Weights of a small mixture-of-experts language model, trained from scratch on English Wikipedia: vocabulary 3298, 6779 steps.
Below are experts of layer 6 (counted from 0) of a mixture-of-experts language model. Rows are named router (the router's row for the expert), down (a neuron's output weights, with its number) and show model dimensions 0-191. Each number is 50 + 10 x the weight over its row's rms, rounded and kept within 0 to 99.
After each expert's rows: "comes before" lists some tokens at least twice as common just after its tokens as in all text. This comes from a sample of Wikipedia text that the model never trained on. Tokens count by the router's weight.

# expert 45
router:40 61 52 62 49 58 34 61 47 49 46 46 41 70 69 46 44 56 40 64 38 55 47 52 38 61 59 35 47 50 66 54 41 49 56 40 60 35 59 51 37 51 44 47 61 44 57 39 39 35 57 41 48 62 61 55 57 41 62 48 53 61 47 46 33 51 51 53 65 63 69 40 43 48 52 47 70 49 49 58 50 74 42 37 44 53 36 34 50 60 76 44 52 50 32 43 55 43 41 47 42 21 50 50 51 28 49 57 70 55 52 43 43 46 51 53 35 63 74 53 65 42 46 43 60 47 49 46 39 37 54 42 47 52 52 48 47 61 54 58 45 57 58 62 63 56 63 51 56 46 48 54 43 65 40 44 32 62 40 63 63 51 61 55 45 46 37 49 58 43 50 55 62 37 41 32 44 57 36 58 67 50 54 66 45 59 67 29 49 66 45 59
down0:64 68 53 40 47 54 56 48 34 50 50 54 62 39 44 49 68 54 38 50 60 57 28 55 63 41 45 54 45 60 47 64 40 37 56 43 44 48 68 33 46 67 40 63 58 56 34 43 48 61 35 50 52 51 37 27 57 44 26 46 44 52 43 50 58 47 43 45 56 60 45 51 54 38 69 42 44 67 38 77 44 48 52 62 53 38 39 58 57 47 61 51 59 48 72 62 67 34 42 55 62 54 53 37 54 53 20 51 33 53 63 46 63 64 53 59 62 59 64 54 37 48 59 50 43 47 60 33 54 33 45 43 43 49 66 59 54 47 50 67 48 56 49 49 48 60 45 65 68 55 39 42 39 45 40 56 59 53 54 39 60 39 49 35 54 39 58 54 40 44 42 32 47 54 61 55 54 47 41 45 42 46 46 41 41 42 52 58 45 47 52 31
comes before: " of", ",", " and", ".", " in", ":"

# expert 1
router:48 63 46 48 40 51 68 56 77 49 45 61 46 50 52 42 32 61 61 40 54 51 38 52 50 58 61 57 37 62 44 46 66 52 63 46 43 40 53 31 34 50 57 60 43 61 33 63 44 33 48 71 47 50 42 68 42 63 66 50 43 55 52 58 60 46 48 50 60 42 48 39 42 44 53 70 64 45 47 43 51 43 65 65 55 43 27 65 38 46 37 49 40 41 50 68 50 68 51 57 40 59 70 29 52 41 37 29 48 39 42 34 57 50 56 51 55 42 55 55 41 51 42 65 54 51 38 48 47 55 58 58 69 44 63 46 40 53 41 45 61 40 44 39 55 45 64 52 45 48 44 47 37 52 59 64 45 59 32 61 35 59 56 60 55 53 53 48 56 37 56 41 38 66 62 52 56 39 65 41 53 52 36 31 65 49 57 54 44 63 54 53
down0:43 53 39 58 51 54 69 61 56 38 59 60 35 53 46 46 44 51 50 45 66 48 40 42 30 49 54 45 38 58 55 33 44 69 59 58 54 46 50 34 67 80 70 49 32 51 58 39 45 53 36 57 56 54 44 51 58 59 46 60 55 52 55 54 73 51 52 54 44 36 34 57 37 50 53 61 55 59 60 32 45 49 53 54 49 49 44 44 55 57 59 61 45 55 79 33 61 45 53 35 53 56 30 38 61 55 42 45 58 70 52 34 53 39 45 57 56 41 52 58 39 53 61 53 59 42 34 48 54 58 59 48 49 58 42 57 54 42 45 39 41 45 54 50 56 31 45 57 52 34 50 57 54 30 38 45 38 36 42 42 51 53 52 65 57 47 52 31 54 47 63 46 50 42 29 47 40 34 41 56 58 25 49 40 63 36 67 50 53 31 51 55
comes before: " of", ",", ".", "'s", " States", " in"

# expert 30
router:42 66 58 68 64 55 51 42 71 46 36 67 55 35 35 45 49 54 69 36 45 64 67 65 50 66 42 42 46 63 56 49 53 47 53 63 58 28 45 47 40 37 54 57 43 69 56 49 32 31 65 47 42 61 26 38 50 40 47 60 56 42 43 56 50 41 59 61 40 37 29 51 35 54 63 53 71 63 51 53 45 58 68 43 46 46 54 67 38 47 44 63 60 56 52 51 48 39 56 41 44 43 62 54 39 40 39 45 41 57 53 41 59 47 55 50 42 60 52 50 47 45 51 60 62 52 57 48 53 53 53 49 45 54 44 32 42 44 51 59 59 36 56 49 55 50 52 47 42 50 27 54 44 24 52 51 44 60 58 56 54 53 36 68 54 66 60 48 55 45 69 63 63 63 33 66 52 45 42 61 53 41 43 68 55 40 39 45 40 43 44 56
down0:53 53 57 56 68 54 58 48 51 51 43 58 48 63 58 48 54 44 50 41 52 47 48 56 52 43 34 52 59 42 32 46 46 56 55 61 51 36 18 57 63 59 49 52 46 38 49 76 70 47 61 53 52 39 31 44 36 60 65 54 57 51 51 59 49 49 48 54 23 50 53 45 54 55 47 72 49 47 56 49 46 51 48 43 41 67 48 27 43 60 35 37 57 52 46 63 45 44 47 55 37 50 52 41 59 44 49 52 69 58 45 53 41 41 44 23 46 36 53 50 45 39 51 50 38 48 35 43 28 44 61 58 48 55 30 54 59 31 34 53 33 57 49 43 27 68 39 32 63 62 45 49 37 42 48 53 42 47 52 51 58 55 45 57 38 45 68 42 58 43 63 49 45 35 32 46 53 66 25 52 51 42 49 56 63 43 50 49 50 41 58 51
comes before: " in", " of", " by", "ed", " on", "s"

# expert 21
router:46 33 41 39 68 48 54 54 67 56 33 58 51 54 45 52 48 41 53 39 48 57 51 62 43 36 66 47 54 42 39 66 39 47 39 55 52 29 32 47 44 37 38 62 60 43 59 41 51 63 53 44 74 56 60 59 42 51 58 64 33 36 58 58 46 49 40 56 54 59 59 36 39 51 38 43 48 41 60 44 43 60 47 49 51 38 35 61 59 50 59 58 59 47 65 67 54 47 58 46 47 37 39 61 45 40 52 53 41 50 42 63 46 54 54 25 37 64 27 55 65 50 44 57 53 50 63 33 45 39 36 34 40 46 47 32 47 17 42 47 46 43 61 33 57 47 40 58 34 61 43 40 55 52 41 43 65 57 57 62 57 51 61 43 53 45 44 41 38 56 44 63 50 72 56 46 40 58 37 64 47 57 38 55 57 47 45 60 44 47 56 57
down0:64 60 63 52 50 36 61 56 30 62 62 46 53 58 61 50 57 23 57 54 35 41 38 55 38 29 43 63 46 50 41 49 56 53 45 59 48 63 58 46 45 66 51 56 54 56 61 55 47 65 47 54 40 40 48 57 53 58 63 64 40 60 53 39 52 53 44 47 30 39 43 34 39 58 26 62 42 56 46 40 46 47 35 46 47 38 42 42 60 62 57 40 50 64 32 44 49 53 33 42 46 57 42 48 16 32 46 55 51 53 43 59 35 55 54 69 56 41 62 32 57 49 33 55 60 55 54 54 58 49 41 64 51 57 42 59 31 43 43 28 45 51 60 56 42 66 47 63 42 54 65 58 45 47 51 32 53 48 44 44 58 68 49 41 57 35 44 42 40 48 46 55 39 44 51 44 42 45 44 46 36 34 38 62 46 34 65 54 60 40 41 47
comes before: " a", " been", " the", " also", " an", " not"

# expert 37
router:53 58 50 59 37 57 44 42 75 59 42 34 60 62 56 50 49 55 45 62 41 46 41 54 40 59 65 49 47 62 67 37 46 57 65 37 52 48 57 43 32 81 61 50 63 64 50 58 40 53 40 53 42 54 61 54 43 37 41 53 32 63 50 56 43 61 46 48 54 58 49 49 53 47 44 46 47 65 62 57 34 81 53 42 60 58 40 58 54 76 61 41 64 50 41 66 45 44 59 42 38 45 68 44 44 52 58 44 64 65 46 27 58 54 37 45 35 45 65 41 58 34 50 54 48 49 71 58 39 50 47 50 50 55 55 67 61 70 47 63 37 58 53 63 55 48 45 56 59 42 52 51 43 56 48 33 38 50 45 38 58 52 65 66 48 39 55 41 53 49 49 50 57 41 38 45 54 51 48 60 59 59 68 58 46 55 60 33 54 62 54 62
down0:62 57 56 61 57 51 41 62 46 52 45 43 66 63 61 55 43 51 65 54 66 56 55 50 49 60 41 46 60 53 48 56 70 41 56 59 42 50 57 54 68 65 54 40 49 53 73 56 57 42 43 56 53 58 44 61 67 59 74 58 37 60 58 50 41 55 58 54 52 35 64 56 74 41 64 60 60 59 72 55 39 43 43 54 46 60 43 44 53 34 51 49 22 56 32 57 42 53 53 61 35 52 45 58 35 26 41 34 49 44 49 58 55 57 71 42 32 57 64 39 59 36 53 57 55 48 56 31 59 55 55 50 46 57 53 43 51 41 46 50 33 45 51 39 58 45 34 29 60 46 52 69 65 43 69 53 66 59 46 56 47 48 40 49 52 47 62 45 50 45 47 53 42 52 39 61 48 46 53 53 71 43 47 68 39 49 47 56 64 41 46 38
comes before: " of", ",", ".", " and", " in", " to"

# expert 80
router:48 54 49 42 52 57 64 48 60 38 34 51 51 48 58 45 66 52 61 38 60 52 62 61 53 53 52 48 50 61 52 52 47 37 43 53 48 43 36 50 38 47 48 55 60 53 53 56 55 55 65 46 70 40 39 48 45 67 58 58 24 36 51 61 45 42 57 51 46 40 38 28 31 32 63 43 43 44 62 66 44 63 56 39 44 45 47 67 45 45 50 40 24 44 63 80 44 42 53 41 42 37 37 57 52 39 44 41 51 38 73 47 43 50 44 52 36 47 48 52 52 37 54 61 58 55 63 52 49 50 40 46 53 40 49 32 52 30 66 54 58 47 55 29 50 42 46 65 42 55 38 48 53 58 38 56 51 55 28 68 57 62 48 45 41 51 55 58 51 60 30 56 65 82 58 61 56 45 59 63 52 64 50 42 57 58 43 38 47 48 49 49
down0:56 43 72 51 44 53 52 42 36 54 53 49 41 54 52 50 46 33 54 52 47 45 50 71 31 41 47 62 54 59 52 67 49 34 40 56 48 48 43 34 43 58 60 68 48 59 55 50 40 66 46 64 58 56 49 42 51 47 48 31 57 53 45 47 47 45 43 44 53 50 44 30 43 59 64 59 60 26 61 38 51 49 52 66 46 55 62 57 59 45 77 52 46 39 32 49 42 49 56 53 38 40 35 56 75 52 47 42 44 47 46 64 48 78 27 50 34 52 54 58 66 56 53 50 60 53 56 45 40 64 49 53 37 72 53 49 45 51 51 37 46 53 59 42 53 45 56 38 58 51 56 63 39 56 53 60 47 49 54 44 64 67 54 52 26 58 33 32 53 54 54 50 60 62 63 66 44 58 44 31 40 53 48 43 32 45 44 71 64 43 38 55
comes before: " to", " in", " as", "ed", " a", "ing"

# expert 54
router:54 48 76 40 40 30 52 43 61 54 64 61 45 51 41 61 64 60 56 65 47 60 58 62 45 40 55 59 42 46 56 58 53 34 45 67 45 42 55 56 50 41 41 62 43 60 49 53 55 53 49 43 45 51 53 68 69 57 63 73 22 69 56 46 55 55 45 42 51 57 33 49 55 59 66 48 56 63 57 65 39 57 55 51 60 35 59 63 62 42 42 35 50 66 44 42 44 74 47 44 44 27 58 49 50 61 39 59 67 48 48 31 44 48 46 61 47 41 47 59 46 44 52 54 58 54 41 65 57 69 62 63 60 57 37 50 43 39 66 49 58 47 52 41 47 41 47 50 36 46 43 74 38 49 55 52 39 49 44 52 43 64 61 55 37 51 52 39 49 56 37 69 40 70 59 59 58 43 55 35 58 50 58 54 59 50 59 44 58 42 64 36
down0:54 55 43 57 38 48 40 41 45 42 40 33 44 30 66 50 64 54 70 52 45 41 35 45 49 43 18 50 46 67 41 59 56 66 46 67 54 45 63 44 52 61 59 53 41 48 62 56 63 53 44 33 43 37 40 55 51 49 49 67 66 39 30 60 56 48 51 52 56 40 55 48 57 27 46 38 44 47 48 41 52 47 51 77 35 48 63 63 49 42 68 39 37 53 46 58 47 31 47 62 48 51 46 45 69 39 47 52 37 47 44 61 65 69 40 47 53 39 68 37 43 44 55 53 52 68 41 53 43 60 42 40 53 59 59 50 44 52 40 37 36 50 50 48 39 51 52 44 56 50 37 43 32 48 64 39 44 44 65 63 34 54 33 51 74 46 46 42 50 50 53 43 55 56 57 38 44 38 65 59 37 72 45 49 51 46 57 45 56 48 52 56
comes before: " |", ",", "–", ".", "8", "5"

# expert 60
router:44 52 53 57 32 52 52 51 50 65 46 51 55 63 62 38 43 45 27 67 48 50 48 51 47 60 44 45 45 44 54 59 32 61 71 49 48 56 67 44 52 49 49 50 50 49 38 42 47 49 56 42 33 55 62 52 45 39 36 48 59 49 68 52 53 46 55 48 39 49 44 54 46 48 40 55 56 51 41 40 31 78 64 38 63 67 63 43 60 52 52 40 60 39 39 50 34 46 49 40 41 47 55 62 42 55 56 54 52 65 44 50 52 50 30 38 46 56 56 38 72 44 49 34 38 31 60 41 46 50 38 59 41 46 63 71 49 65 38 70 34 44 56 59 55 48 39 58 63 32 61 36 56 44 38 34 37 60 33 60 35 48 64 54 53 44 60 41 56 60 49 40 52 41 29 51 40 45 65 42 31 49 44 43 40 61 37 39 48 44 63 61
down0:52 57 56 49 38 59 45 44 45 36 36 55 41 58 67 63 58 55 60 30 43 36 71 44 49 35 36 46 57 44 48 41 45 57 48 58 53 46 54 56 52 63 47 50 43 60 52 41 58 72 78 22 34 45 37 46 41 47 60 48 37 45 64 53 45 41 48 56 32 32 52 52 51 30 51 58 56 51 40 46 54 58 46 60 54 56 52 51 66 66 49 53 46 44 40 71 39 46 60 47 46 45 46 48 59 41 54 44 52 62 70 46 48 51 43 69 49 63 58 57 23 43 46 46 50 63 52 62 31 67 47 37 49 43 51 61 59 44 52 43 26 47 61 46 61 33 47 60 59 57 53 43 53 40 38 43 42 43 54 49 30 51 39 42 39 59 44 62 47 37 43 52 45 36 57 55 49 60 40 40 43 41 57 57 64 45 33 59 65 38 32 59
comes before: ",", " of", " and", " (", " in", "ous"